Below are experts of layer 4 (counted from 0) of a mixture-of-experts language model. Rows are named router (the router's row for the expert), down (a neuron's output weights, with its number) and show model dimensions 0-159. Each number is 128 + 32 x the weight over its row's rms, rounded and kept within 0 to 255. Numbers have three digits each.
After each expert's rows: a language model's description of what the expert responds to. This comes from a sample of Wikipedia text that the model never trained on.

# expert 39
router:124125110142119117142107135179151141125119168121174114107117094110080138151084154159217136105151095096124147200141126127133147164107092089084170094170183149157088116072116146173151143112071109163080163134143083121079126140137152106128069164112147182127100117103119104107135137199102149134085152113064178123148183084163123150079169152094179091160178071174169116151156149189117123162134075129153179083127088141134132105160115114091138105111102091086145124144113084142058153153180103
down4:129137123135111141074086127116129149096136157098136138129126155105128110040139183181144123129095128141072092135163115122154174152160103119102165099135109164075179104174202122146094118089151083160044112179106118150165104127128130117120146087100184161085163103174170141105169136120165136126156105204081171129164148161191094094097131098099115088149130120155135151143158130149084093125129112126107093114140164104066116130120172166086106148105138076120165161199147131108044139121061167
down5:081130124073096152151154091160138101096112118146223131161141139081170132106149060190083095138128121098103142105108111109174089166115157165138141181093143167095116095132184176132067133080107098090153130147099085163161088166074143162050193129187122139109141150106163114143149140135158173148109137108160144087086141089146125109161109137197147151109131122105153093075143098156174095112127091101143087113120078157162172100129160065137175095078126121108166161107128123131102100170147131
down6:112160138162076138074109135155075101112131173068094171125108166114090114096151140141159135152115143174124120159144139141068090109168098167148099124145100209152189098105087165163092189145135170165183137149116124111069094115134142115126106178103142134118141133123110151107179118151071095149100141093071141083102095105132138178153161096122159146109188179139179150138168103131242135098126145160116176092129141153139174133114152194129160112165088147163187094133143131163150110174138147
It responds to: Prepositions in titles

# expert 52
router:126139138144137100117113166169140083102081205100139099111156125109083154161095140117160142093139146063068170157132112143184140147142128138076166093167135142175074101119092128190101170133067109145094173138143112044105161136144131091166093172108166166159140050132111109068118158163130142129152133135119179143157127113143101196134186111114181130145124129122145066106157157193045134128088108155101158125125152090179106104132134093110161096148116087099155127142137104134068167163153105
down0:095108131129117139164141107120116164183127097098199116134109148095101151109063137124149129104115065078142106114099129121055140159127099118148102139186162159127109131118125124144113066159092116112073159180165072181128159141100114112152150158132178141077120115089080111074152133119109152169109146169124141135111063121177141133172229120190105129090114076146119128146141099098094172112172197078059090105126068181171125083128154164122114120057122092102142125113100126109109131111166124
down1:176126147121121070134147128132118152145123140116202113164084120166123089126169166110133128096132106094105167185122163139092125127156147122152095108105150135185128172084137132218200139134097098065153113127137087208094155173144192146217185137129103080206103157127117179120204112113086126125102104099118130137152117094159125106112210081125114138126118166151144174151144130065131154112103153167096099124127102128126134145129123184108152127144116117203144102099072114125134100155154144
down2:176182123070155124098165193158122158099129119159166157101134030114066151193173109120090118131062099122132144125152148114123152141178154124135150136126120093126146144093131106118204091117089123121113121170112184095088112136119143146140210101139151185083130100131122179175119096098130135154090146132117097158189085083092082168091206116120101117180131112106128149128111106120089143165090148167099154196131161149110105090167130140124132097116142108111140160163155098096120084085123199
It responds to: Surname and place endings

# expert 5
router:096163117123116075113113119155125133112075153097164112122117092102097145123117149166155146091152148063079141141094117106172205181107116119113128125120160142144111105140097146131123163142063086162135168164200099104132163146159167120142140172099120132154080093119103098141157137158122144121094126145106173125126163068158126222109187157106197089158149105152132116144159115159000087159088101144127178142109081136173115118129130105116126112129075119075141168191159128139082132150130106
down0:078152123160125108178139144132113176134088118159182143098120138104157138142114082120064136112199174078140116113105125183147122127163162100051136136095174125102113102094123114173148138215052082154126181114121107074133090120119093163142167197117120143153152150178127108079130099113139106154136088118126120119078107099096160147148160154148143120137168106119128177131147144126137141142083089123157144116151114087157202140099106058098182197180107122117202097180184125153146168111121124
down1:161171131109132100113072138089116164129104131145107167157117177134134168143121132114115056095099106156121115083143106158136115086147105115104125172137162068171083142131150097134133199171154121144127150096155121165164151163180115157149136138104191158176111174155108126118085183104091145093032145104117048098087154139142115131170126149141117186156149185140117104173095182093066251149119127160135138121138145132140080108092109135108115123158090146157074076148143135137141105114109089
down2:099152115144167082102187113084077183120143114144115142121136153124113137154129076148109138172123124165085169107138090086096139085138194118133136129114136165057070120156115089133138146161141159092168141152139104081117077142134114090101168161106117132200112181078142157113135162131110106130160148135172081188135136159104170179131107114084123144153144114167203214171140087168068135145112137098048123144127161146123127067148125128092075082122142144080158139182104077096124129161102177
It responds to: Capitalized name-start prefixes

# expert 55
router:143150119129128114100092133163151120116110158139126142109163116116088128139075143107212162120168107113064164147152116114129199165071093110080144094179228120135112106094082163118121145141106077149096161163147072111070122154155137103148075155093140157145110129113078102098127103200098159112137138147132142085166118075146061192139164182095169100151159079144165125145148166138125110149074113127128161111159128145134062104156118108090152087143092081087130113144160066144080103173144115
down0:132164087180154160110193163146181167139153093194125178138123146118151124158074153190131087082180148085153141126135061124121074128105127146136166122115146138123121139112171043112113122102107074149114125147109098133120106124130197136102073121169201108083152160190167097099133129153142109125141141125163123157102184167173131077112109157132128049112110168096150100143110181125065095157094114111095147117104144073173134122170112123119117091122125161197097126097135126166161114093194130
down1:195080172151129151120159166142153115084083125127119080120142137067121138076123097173148129125138128099110128109111067113055092115125074137104052122130135161114119174090086116141160182125096185133079168129106114094215161113090154126038142109151097153100127160163115104143116174099102160140078069155130117129128138122142125137075232142139164150151154108105101106140135105137132079182141139129089100074153148140168110115102076142154143187128063137126126153170146141132136107150177122
down2:177105174144141123105128188169052169153091129112146137130177145137082120142120106101192139126062129176089156105107162153077191113172119157131091115169129151164152138114098132116089169137131138108127106101108150183170128109192096191134072149053093120113103180089143090193061120157133168122107154171155152114168157146157134111121041094163100142142095139142130139136182107127166146136149105158164139120093084119100105083128161071129137143133150119119143171123127110097169155191090083
It responds to: Verb endings and prepositions

# expert 31
router:089136138151097108112112116161145128128101157137158121071110098091068157152092210161191195087147124132064136152150119093122171164106136131119099141117194138180115080107061150167138163106081117141090142163144076080083145105123143096119087159113132118143139095089105112136131142194127105104125150143113188106145144079146142169135183140117191082150142082164107133138113132175057111158104085122162186126167132128131093123177083108074153062107081074101123110139174125138094125160162114
down0:064074091114131119110090084119140130181108093140082139114143197152135159154182130094160111139154049106103073143117132104119120149080133180115139166146149155162114046150165109134170088173173158148166113094161118100113162100088157132099108136071221113105129095085154138153162120170111102127115110087099142102129123130094087107142085116094136153156112089168108052158157080158136167122158155198154117146150097119120129163114137155112137184146149091141094205105114150105196127152112111
down1:091130164100125177137176148103145064122150139133169190179089062127141112121104118131099143108058109153148162125166154146137132144070130163100181101133129130106096152159115089116107095096168145102133113160101173164148161104128115150154116070189105102086098153163131137113133081121143129111138181099114141104146103139181140088136133130116098129155219191145162144138166132069094079165146080107104103168119133084095158145226112075140189110148117129123056154099069103121137175094140107
down2:159159061142101143090166149127150133049215070130128142134097142165141096124073136161092098126149136112163195113113099160098103147113111119096144135132162167133104116167150131085058159059178099129139116139135109060070082119172094123166182114189171151128129070127126128138166149132057138116161116112123142075111137127129045142094114085146124127167114162081162170188138086163127095126123137062152133123130151123146113131130198118160173092096155185164139152139113109135151120133115121
It responds to: Speech and quote verbs

# expert 59
router:098159101158142100107111104160165115116089148109218124094107096109072162154105141123193186097156105088096138172165128108168162165082125115091165103135165166143095103083100156182120160142107112167105179146155102086079136149116191081112098185113158156147097109087072114110132158183129149138120127153123151117132159087131095187127171119075162114204167112151155135146143142168133141139129075167114162088105088117155111113099123074124191119091075128073173121151156105150093153186147118
down0:119150110132106097106112145164144086136152131141068136179099110113067131116096172095090120118117196111129145113117071144159084151084177080094196146170169137135164148115136104151128133128116097159167165104112109131142141134144149108192166097176117161165097161114165147121099091175088134195154124159159125170146161130125147145115114067121083064147094116128111137143124188109149107144146045063187163069090062112099117159110134099190098115128115170147101103152109140180185135161144192
down1:083098104174153080109062115092146131140124139093105074171113092102081103204115159130161119072059094137203072096093132151135093126159100079126098097147088137214118111132086108107080144145116112139112201155150150184151147127114055180047138120120149137085059123163142161114125114113150116139170134096095092122164152117110119114157115104170133148132122168159069179129125108125101137141165147176138123132136161110121091097188048116134154117144132143119156086139142130149121086143120098
down2:123172117108179130117082101099135174119107139166156129142136132173117133164153140136158144127121152209152168124183149120123128116146163155122080127128123126125105198097147112112088165087128094050136108173200124146144085166178151104113147075156182118073172136167086132114155139077117158146129137090113075165093144066167146143151186136070132098132162118157166118093163136138026104168108155133148131165102187080116128124142088155143055161118132065149146075129103115126174169132128128
It responds to: Determiners and possessives

# expert 26
router:118156092139093105128135114136150108110108168102134133101147150105055147116118136150159172088122108087122165154121118104143135128095120089119140091174215160169095115099070153175148173145102083163139134134189092092108141121164134131132105166133143168118139013081114141096148102188129125121127172169118164079140180089108116140156178139112172092130141113198122086151138135180065139165103083183138150124139101091156095110129108075106107083149062093111139113141119100172070162176163090
down0:110164093140113117125153178146159166144128115135121079096113152072100096163167102134148184105081103076075096173163083118054184128138112076159142103194159174143075096147045134109148100173122188134097077143129095090131205126121206142151166146121111129171116151124102120105128171052103175164149114131104122081150144160182198088138106077135112109170126170113119121104160123156116121131097107065100159177136150097160114140112118132105101145141072142125114162150140149144116128142120149
down1:173104128110172115154136139102166135073146179093133097128143135110116115110146157142166177129091123141107163135125106096063121181099153158133113093132125156115121119134109119137024113093126103112127067131194122107126072118164130160134149137121173165109146169127128113141116130146121138157139134139155146185071119126125144065165144061057143116117187171064049094160119105181079142133090157110126114084122163081143077139191199170127144122136122125168129157195093134103122141179197084
down2:111123099173154099140159165161169153130163129151134116175186158150164127112114125122178116112164107121146159086133111072127122085137113131121106150157159117171163156226111095141101159085129160101159102119082110120151141161102160117108112120107193150166149143087110080109044143075108095111109150120141145098160108159141076118072141093128147085119190104083100130155170160132113142145113092051072138100113133157096044135148048144141094139119055141135161110134185089092141098118076088
It responds to: Institution name heads

# expert 63
router:101139111153133078077071147137149067126096181095173137071161094100074151145114157120191160112176128093126148137143137105164160148110101125087127129160210170177093076073114158177111135155096132171071182129140084121112147128132181104106110179090140151143075108075092073086123130162122145100124145185095143103167137078158104145123168159095178097149163121114191122142182145151125123147108098114108128106151096114131127115134116113097155063152078116113142078165159076150099134181131087
down0:114145136196181135123127131127149140147100098114140146071052125138136178133083142143152109148134174120124119088147155112078181141118152145163099115105091151124092089168109134122079164103177144146160184065125139115080132136185154134137145086138082121163082096162077131125156168125109135086134114071100061112090161115166111106133140166099085092102147090070127131099118148142192166107097121104082114091154098077099090103091101129156160125163120078111161087145116198084095220124124186
down1:108143080105096083116161085133103116185170088170150127131155134147118104152107090169125124162083106091166106103124158088154170119179192133123079137083102121182169191105164125159093147067166125130124095109099125180158126115197130172124131144062136110124074095101148096186204108104122122137065153080101156100056103193138111143130022151058124097121133117111143133126093103113206131164144132137161109133135113155161137191122089125137146138133105129154107118110115134133101115132127094
down2:141110166173130149105170120126110132088123084141075219115146161114096157119141131125145158119086086152104093154106121142099179158124098117154124108084125085160094127092096151107126145179121139142089120082102176096155125138127171134083171201105105096148167142125196162095157124157113155099111166128158188126125158141099180128124084144128166152130095151096142108108099045140185164070149122095137149100209110192184142131197131111114194153126086092123163124109195141116113180122139168
It responds to: Articles before nouns

# expert 25
router:119121120175142069104110150131128088111076187087144132130143091104066150151101218095182135084131111129102156181143139138130141138123096082078169092171158110165093121101082128164091135121065113157101165142145121081128159155180171089128096165078149117159132096130106120087126123168089144105120136176120170075149138091153124173142198125113186095179133102139153103133169144165031119128067080148121135095127145109194093143149097122140135081115096091089161126153141105150096156137147085
down0:104184133118203165135114114125131179104160171136174154117118130151108138114139118133115147116114162134084184085158129170100135158142150171126108141137170141125139109098057138122094142106116128083099087146071151116067092146104098068088077111166100183067165168144098115143057095132196160133097146138092131145177147067134061126149127093062165112117198115125152130131135136108127145150179160099082180134108116136089145078113144144030148098109164158077123124126115172104085089141117117
down1:150125089114166139092114142139178145127167122093169109145073062193185129168149104170124145137121132126159128162141149161095167149178108085054147075141120115144110081119090106152139087123144132122209115129124108097171146107128104145107128063123148113211149102154127123116151160083106123136132122082091101141089190124133160128151098095120124126198123104111145077108172105093086093169108129120092119116208122136104163155174190083132174112132165117186184142062183137092120139138122069
down2:072085106101092101102151133133084124171174087133124119099145102140123180168105110133115189126072154115114156094130097156101157155017140152170198148113122097152138109145167095103099117085131108152110073097109131147118150164159112153098105100167111168162144065151096150092112064125116105172101073141102103144134137171098107145128096089147118166096120111141110141091076129110139150129117141148147175088184105112101204112184107125157168084180197111124074068081090133124113135169129086
It responds to: Slavic/Nordic name pieces

# expert 17
router:115174084121126090146113113202168143102090181114177127073120084102090151114094140130200169103158153123105156149131101147162215174072104126122117095140207148145101078116097167144108135146105083141111164164125121124062122161138140080139116156104153174160124122093093090107149145191138162116109155159076156114131110079136054161128154155074154114176157069170147109154176140144119118157111087160128176115150104124156081128142132076112137088103097119072166123142154104169098135170163118
down8:049159161142137122145143080121137117118165144091113101123127137095091141122161108132104151116121152101110107200069113080102176136142146113167121197128165150132158129138084170199163069147063094103146117133138163079105140085071078148101138101189160149111110114132081127121145133086120119120117106172108123117146119102143145120117255114163171091107125099149159059148138115118037096121118139117072106176109121097159086173108127174129155139115143155124117094152141148112155173134127091
down9:157128141125128171144140218138109176133172088153127178120125101152137161031103139181118113150089183067077114178159076132167139161110086148112119124153108151107096118117159118177099129081126120125117163154126111116150144149142108177174153121129138130076134154170206115161148067112174116120131150122174108083108142149131155124129056131134158119132108136134136165072089132089106163119051099104153100136127123098129129053161190117122152097115165137114043153157110105184148181102087110
down10:234113141146136115094129119124098152155168104143113164113146116080115084101152104157180120081126110173088113137123102156153048129139143075058058087120100167109092112109194131175119190156147067104142110138165143179155124189137130187098140064168102087122164144110159139101139153092095151146085101076147122126098140126120099149141146117135134127094073108128121066130095149136112129111160137081174146141082143135169118142114174112112086155153075130187168134104162195164158142157123092
It responds to: Clause-linking prepositions

# expert 29
router:087108146141105103117101163148156101095080202086127137118160118112078131133065135141142178130158117067096151142145131131189148165097094110080157090142114138142087092127095164208119145156051106170118167139131119032106150134149145115138090178136136173156132068119107121121159165193127174096136108153130166082146121113106098179116191152137199095132155112157153094115145133165067126146098042155113157080111120116179110085144123116128153123127121103114183108155149103136084139162172109
down0:117166126137105131084119198097169128117124139088102126131138049132121111153122163101182140101126094142121130140124114116146090113113136056103128112131133182178130132150117135130120124133137099166203109150154139109122147088085142204166116138116070126172168158101165116107141087134147157126083133146111164083108103233154136075098000111148152168157104116086112119140092162123119134130133109170090168147180140066170124124120110116066114110152182114151096159145109140177156138127112100
down1:128129158100093190098160177057166156166158111121138118135112146140161112112113105185096081084094075117147107126141076081153128129108194106146111125097117125136192233067127156123124049103119110196075115122184108127143121165098099087116164142081114134119075124086161132135197160107114133127143133141192130164171134088149153110135182144148099137139126129120117169118174088111091159110096135161136082141093164095078143123092088126113115179148114099112135059174139165157134115093100113
down2:128121150119153173121115178183141097132164130158130126102094078133120075107121176102144132137167092109129122132100155100096124156178153100072185096074132117151107107154092102202092169147120111092157163067107140164149147126154129153111071094135186173134134172165131162157152088164102155128072150099095146104121131072143146139161154110160116182120097109144110153143150162073119141093095157142098142127135121077194096101151044138094152140149075105197209127140133068182136071098153147
It responds to: Vowel-rich name endings

# expert 10
router:142154114161137127121105122158153125127104170131158117085169120146098153131072160132179156130174089115099172136103129108139187137124115089071115079161199134162086080088059166147111154142100116181095179144156062080085138152179149110157096156100137160161105101140088084092141093176098135123134129155092158069170128027149113171127180154128170130115154091133168074138140132141090068171097103148130168113129113137172089085145132117104145093141083108094119114132147102117068118162143071
down4:154162094121084101162121142066147132081077147106130112138116091146137101136124141122167139076096131126165141104140139154126079073142098109076133128174054141135110118153040119178110100138067098161103144141111175116153164129134139148117153137137143110183075125133055098046147121116077115180120123093129134118152123155134184114142234104175138054164107084168109103144104163101110172100115128146177107119128115163053074146138083160148147125133084115110113129159178170182118126124133138
down5:181168100094103187137188161127111097163172081147104167162162093131119140122136162173110113137133084099120139153114117177162166120118153131150168146098189125152115116153171101101194129113155097194118174141087145122126141106167138153178085101118094112072119066172171092075186096104121145130143143141138142095040146167132138096076041133099086136148163139142122156134171140091126124155093118096116140179164085126147096113132151132084141132183164154174093114130121120200091187138141163
down6:151116147118131132156147172101075103153149121118170138137140148117106149166160134153160162135118103175147111155115096100164117114098137122134074179178172127114169108080159143140138228147151090102113104097087173130129106133177154158065131178134147090075144173174108117137141097102178145180147178118134092139080107045103120137097131175144114103141180088067173110088083097151113097099067136143149162154146126082146100107117134103130162133166101179149089071157093070072132111054138139
It responds to: Biographical action verbs

# expert 33
router:094171109129110106112096112139152127086095172066178147085153105095053151157118155147163138109150150037078168159095132132154148164087136124076164111147147159118120086122093170157103139129020101149108194146167075099124121135166147112136118194131101158117089101092084111113170145157105118126115140131099175147142101091154106146134180143120192135173115110118172092138144119131043126155068107122110191144129083107133115129151103077077154099134119081082119130156130099167112128163167123
down0:166092145173044129108125095132133122105089155130168143089141159118116176100148163149156169116123110093150080162154109164134143109170122145145131096159127116158035131077092107130161139139166106136199117143126141076130136188110148171106134134046072101141146107141127150125131037167186107146144146141129172060124111145150156146117184116088136126099130120144128100201130126142128143157088119092105111213117093098055168143112151126130073121086149158160097102130118102147058126151114067
down1:099103139098107138124155116135126110122133193140098036141129089118123147125112098144153178126159150151062095119114141151145128195112124125158107178096119122136117151131196144139188101135124137103151184122203115144139133102132133173086125139148138123169115158049109203080134086129159071141124153145171174136134085178131209140138076146077082126075108142190086077117164145158073134107163122083194146111157124161064062127089136152131127089129150141100104129168134088141133114092118107
down2:108096140126115098133122081082137099113091154186084157110089151091113115112099150092068146179116100134059135088124135128168133136154113079144137046189080092165158129106120138098082123090163166170168071115134096114142132114087111150160058119096117160154115076090144159085122085171089117106189125105098100129176095207100083117114147099132135150103121134150129151133091195143163160145126122105109160095077097127188104076145115140112120135061106152130150094086112117138159204153137085
It responds to: Names with ad/am pieces

# expert 24
router:100149081129158103112112139149138127081098133092158156106143076119096190141094156131177126164155144098098158133157092106173193184085141084124110080139196149148047083066113184168120121173102116137102146168139095126090133159130153107143115162090130154144111081092088059091130140198119102126133102143109140102156147067134099188124174132095184126192132084122149123163186161172121102138125095118102191140138110124145132117147092102124174093127065109075149127160120087170098121164150110
down0:143115143116112176144145111111105129129094135131143106116111168168123125136195147160074096097152138085143145103121153097087111117126157091135196158140093091126090118140142165149109085105097145083106104146091127144136150130131157125106036209058132123162099121208163132117102061189141196147073105135089139150131127178152159140060110110158082134150156085122153120105143073177138084182093051135128059105109116111076086111125156140112146121111177139111107104152128077081162140150136172
down1:086138109091094095171088161077154090071113113093100125167136113105099109147157190120134115099056104129120096090150116124156129096124123101124160091138119148127093130158114193176108122125131120120149125137150122083104166123149129110137079153182199111118099113119068107134168118038089127187135107163153112098139138061052163121148156139121181128125133168116155141126087149131130169119153125104142105151169114127111116186091122093175149151128068143140144070233124142131084144090208072
down2:136141124143111138140149112083128109167133141086073151076106109156072138138172126112176100083140129061122094192133121153125080171101137132125128160136135143170102176155105179122133151140151133165082096136124132077141097159071058094135082098092038167110135101149159131105081084108146094144133160156072133086143151203144157109176099060140105180104179135170114111126119065061073098127100130055100103179158170115082124101117154136131124148103117157105157141180143134129100095126122129
It responds to: Prepositional phrase connectors

# expert 11
router:103133105173125090107115169143177099123099179124157126128140121069102157119092150121137164123129140073085177127128093130116159174101108104083152074160140173179119119065118154195121152126063121171074133138140120063109136149111161113111100175133139191163094042112094136098119140138107147126139126129126169088118126093114116163132200108131191091159144110150163127124158140143008163115075061140100146120114128143194096098149113103141172106112099097089184115149151113129085142131167108
down0:186093124108124129180176170114139112131100119089126123114185106125101090098121122118125201107149145106159161145197107063154126207187114122131026164121114079151138102156097094093067128121165143125138182140121101140141089096105142169158149183156108152142134112117158163126097100120172121047197058130162145122177101151119177132164133112151131086149114136145152183134121111179081062104133147115123092152117136116131168167098100140101138115161128112105109106126099203093127081112106095
down1:136065133155100149133150134123151131151153161096106118153153168154166178103138134182077180126135149151099164159137180110138133093151120090127098095083102175155149139095111157131107064163155114132137113155105103098049174108165113172120099118103115114143144114117076099185132171126141143095172101132199175151078167131102182064108094063111136176220138112161119170185128112066132148128124113169093115113153123152101091125078086136160123152098175126098129142088213086134133116165123157
down2:127141152138085176148086178126114140083143171153077146082110109132181164071135096130152161152174169140095169131109174218162108122086183181116108154130117098191159163088153105114148133104125072111162149106162170150164149107154115161187118120080173091076120153131111063139133124089095128106149174113086130138121150203128175181098066192177149131105094111140115109198097149154075130173120120109158080116180120116136106138089157167150097118084134131163101119149143122136121128148137119
It responds to: Mid-name syllables

# expert 46
router:066124111116135086119112131167148105100091189065145104127134088099088112139100174153164199104137129106065169140152125111151216163106103095089125132163155164140068105093082142197131153145071112144126131156162107107119155122153145103118121181131157153174092121130115107132160140158112158121125095168102157118116150076126114165130191170102195078155166124150160117134205106155032092179088098139126145101158117169156109138137127118118157110112090113087164103179170125138087119168165098
down0:112093140158046115207129150160116099122122140167085134105125154105075166142113199149100119115125119100121098104089085160158106110134153161130128122095097141157153086151130129112128161151156069154165115060089169142107108126161088136167120164095149071124084121131078150081165157109105097167127113139196095083112099116163126166139112174130093101108072105078062130113092139088218146079115148153151115106125166158108115155142138121128140125183107095111107195146170078167161140135196076
down1:170108176084125110146173077114118116056144100126139180088101112165149142092142143130116134099167142155102183102157137088142145076193141162152105161095158123150132129153120117098100110155187133088163155174106142134157135152147130172140101104119054159067124179176167088132137072131150154107143143196134103153097159136129134102103106141081129105142127145141180126166095087161137087111130032173112083147123161115091117162090138170125135123119145140111038116098185099086170135198091084
down2:118116156092117070105103109142076102197119163154077066136147045102174120139120117120109132168077140112138117123117172156121149154135160158156153099106136119119140125131174143148124156141083138144087113097208117115114116099139107066137150223097113142212155120091080197151091122072117125141166117144092058102158144135170141194146098121182129147157149104145097156156143043104121138144110183149112097132149139131164174136152155134184106116159055103148107113128120130146153072121129160
It responds to: Romanized name syllables

# expert 16
router:118170102149106119087109124187178077117136154101202118059113114098115140144106162117161127093136118118123146153141129126148177162058112099107139098155166145158112125065107167203126155141058062153103146154187114135094133136138159115143124160102158159138131108084074130156126137149092124132130120143123164121160151064148101162153184136116181137171157121171168130120130125154030167153053079146113193081159132128169118130154117076105156106111058135105150089148159090154089113173133145
down0:142081089131128110148172177165105049117097101165187137149131110172217116114157065135140106168174179099156111138074055074116131138089129098122145117095158170076105154133128131110089062119069164112144112145113147104109141156089121149152149126107141097097108154095173073113128124152066203100174129139140100131127125150096114104106145084129156067062190149125081141129123158131151126131109159169132132147147196135124130171152075088135100114162105159115148120158086073095127097162093136
down1:160167107124145129121180133130098119103143130146158173162166115140143130169125130176128136229105099121154117165125126123152128133052109127107142091086176082150140126123180094093109127165133153100120131145121160192130147135149175167139086096108188096088143183136154176098128131167169129169109141152214124091099158153168093133151033131124115147134108159198153133051099141112115184181151139092061087093108112085115136182157093160142126171069138099159125094140098112122149171136144126
down2:190123111184087130209095084134169107101139217145028143129098132107178118111118095112144141157159106072183147121138116132130157136053125091192107096127153177168122137163133097145144072088070057191108161150169156130134155158082093089150149104121097152150118119096151113092138140125109110125121129164096092131160133167127084080114107164167126153140150089086120130186158130142139061169130133199159117108111101148127123147147127070123095182092133132145126154162164090134138123131120135
It responds to: Word-initial consonant clusters

# expert 15
router:129155121136106070140130136169108105120070178117142131081108083135112159148116177131187171135145128077095134195169137118138165168068134117080124101152168131143119100099129186195148153121054123122112153137177102108088114107152130100129094140123137139133105091096054079104136126195150115121148178133138159100145176061111130162136188165078218124162176074144114136180124130166066105147122130155121128099120114127184131104145134093112149116106052115094160101180158106131072132170121127
down0:199146152129140073152143142105157116119155135092110110161105106133085129149165101108098143140129118169068069125098120130105157134114109077152111193111173125154167131165071114138110079107123150039045132196157167082123087147167152120121146091087063152088129063072168137133146077113098111122141184124089172153139112105100086089138142099168167100154165169112123155107132123077135161114070139132128145132189127077103082083057137083120115174121138125105083126126134140093137121141161148
down1:140187031116125110093193128109139173187105087155142093109139134123131095124155126117122176153110068146102128131100145135119110069146102171206127152140112111127120127140143115091132106102144143097109060113136114139141120133149170142122106109161172150152114105123123126114154126136164112097118079129107083076138129206125124076075000106128060186107094152114108126153137130148104145175183134067103138125104161134144119068118143124120097104108117091106093095066134127168134159147135165
down2:106110077149131105139154123100106143112091161127091180175113158149150064111156141172156129104097105098130129136180188126117105110165108090163085148141073121123072103128133112141139119117173155118126149128086120133156158125116121166103131194106108121164199090228124120124108168147088105176128086091130069143097121181088184093105044138090097169090147110179085103152109077134082161160145147128104166101110089113135139150110173161163141111042114127129127147156137109129069153087198117
It responds to: Digits inside numbers

# expert 35
router:091158082188145132113093091173173089087097157114181123117123107112096161131106155151158165091180157076089172156151106100139175158116094106077134104166167156167128103089116148171110170121110090191076162150145065086091126120150153090142087179101172135134087099120094100105147108192127175145103145164107136124126136094138090197153186141083162077172140100120153122155142205170102111162119063145095156116111128127110116154127092142130171113140060111103118087167151093155112124165135100
down0:157104141146159082129193105114113116080130167126128139118118152170131127087133141121125174147130165079169144175128126129090124115171147092119109144153130109073137055106123150164089142131150211141121128180129164051163129136100153139133112132100157172170142135105165090161139097124109137139116110074067122103119148205112141152087016161139052167197141082152134081135166115145144171183101192171108147107110103093136142134114118154097135119091095124085136114126116124045177146114141096
down1:101150116090080082118138169122137116178145133133121118168072114097064097100125148155145118073086106080160141121164109173127105182114137103183123180150155191136145118128123133127126092122065129137069129096080153168116110105087095148150158150127121140104138151130119120101106170130127145132118072130094119127161152077155106059153240189140196091116149119141102161144090147116033094091102113118117080105101107150204127148160162102098149126073186115122115083150077145140131084128113112
down2:169086117106104083171164091122144131179176140102129089119113106135085144100065124120154144162123050136090145125126141189105137104136123141153143160136145077185202155174115121198072121104042082145117122119124107142059090193153126125127122085103100182118159098109099122146205125149148119144117094159152145172170104055119131108153199112105130182158143129118150144118108112048080167134100120111086128142132118121130151122173120149120125087149109133099147141096126168086126092072175157
It responds to: Descriptive adjectives

# expert 14
router:080117115160112090089106124151106091144081192112163114105158093134065144163093163103169177105142105066064143126160144124153147143126086131105141106140177139197104078103112132151109146112076121136111143162167105088098136128153142141124076176116119180120146093099113134079140124221114115112087128086128154109135142101160097159131179169106184087160136101127141107137159177194109138184131112149137198051124118130141133113175092125092147093105104132101109111182136084168077137173185076
down0:145107119066083154084163126157085139137112186137125146108134100108081156174124089121146150107092100147104161178133131112099124126101123126098112076119138133138162160129031131151132117158051154125120115108087138167068123162109114124116129128144163159100152177148051105122089122177166109053200149129093178120091118059172123081115199131150141141149114155109195109166142086158177112055139115164123115101126186158125168104155171138107111141161158127089180151122117135157173127086090145
down1:160194099117112152089065152160087145082118192095099050091121138053109099068127135074127172132104102117143136181157130138174185178151136064111141129131100106152096129114104156164139194115078129132168179120129183102102107116154092164146144099113167151200111108108105155128100143103133142100090068108113112138120142138072122206124155152121143138176147129126102077097143149123060113129113105169170193139148145103148081104120135139157121141144112094125151188156147118108082120164186119
down2:146098143120114146096101173065101151134075129135152132104109171104136124167093164144157089172120131142125125149152161142131102170171140112176135099105123062146127240151085077150135164079124155092115150116138150139096097100059179141053132130153147176168097161100148086111106113118087152069086143151068121111102123135136113124138117131096161143121182108120126121118113147157108117104140182088174047117151146107161107134024128122111153087087159133103169143186132195162149141081152128
It responds to: Infobox field names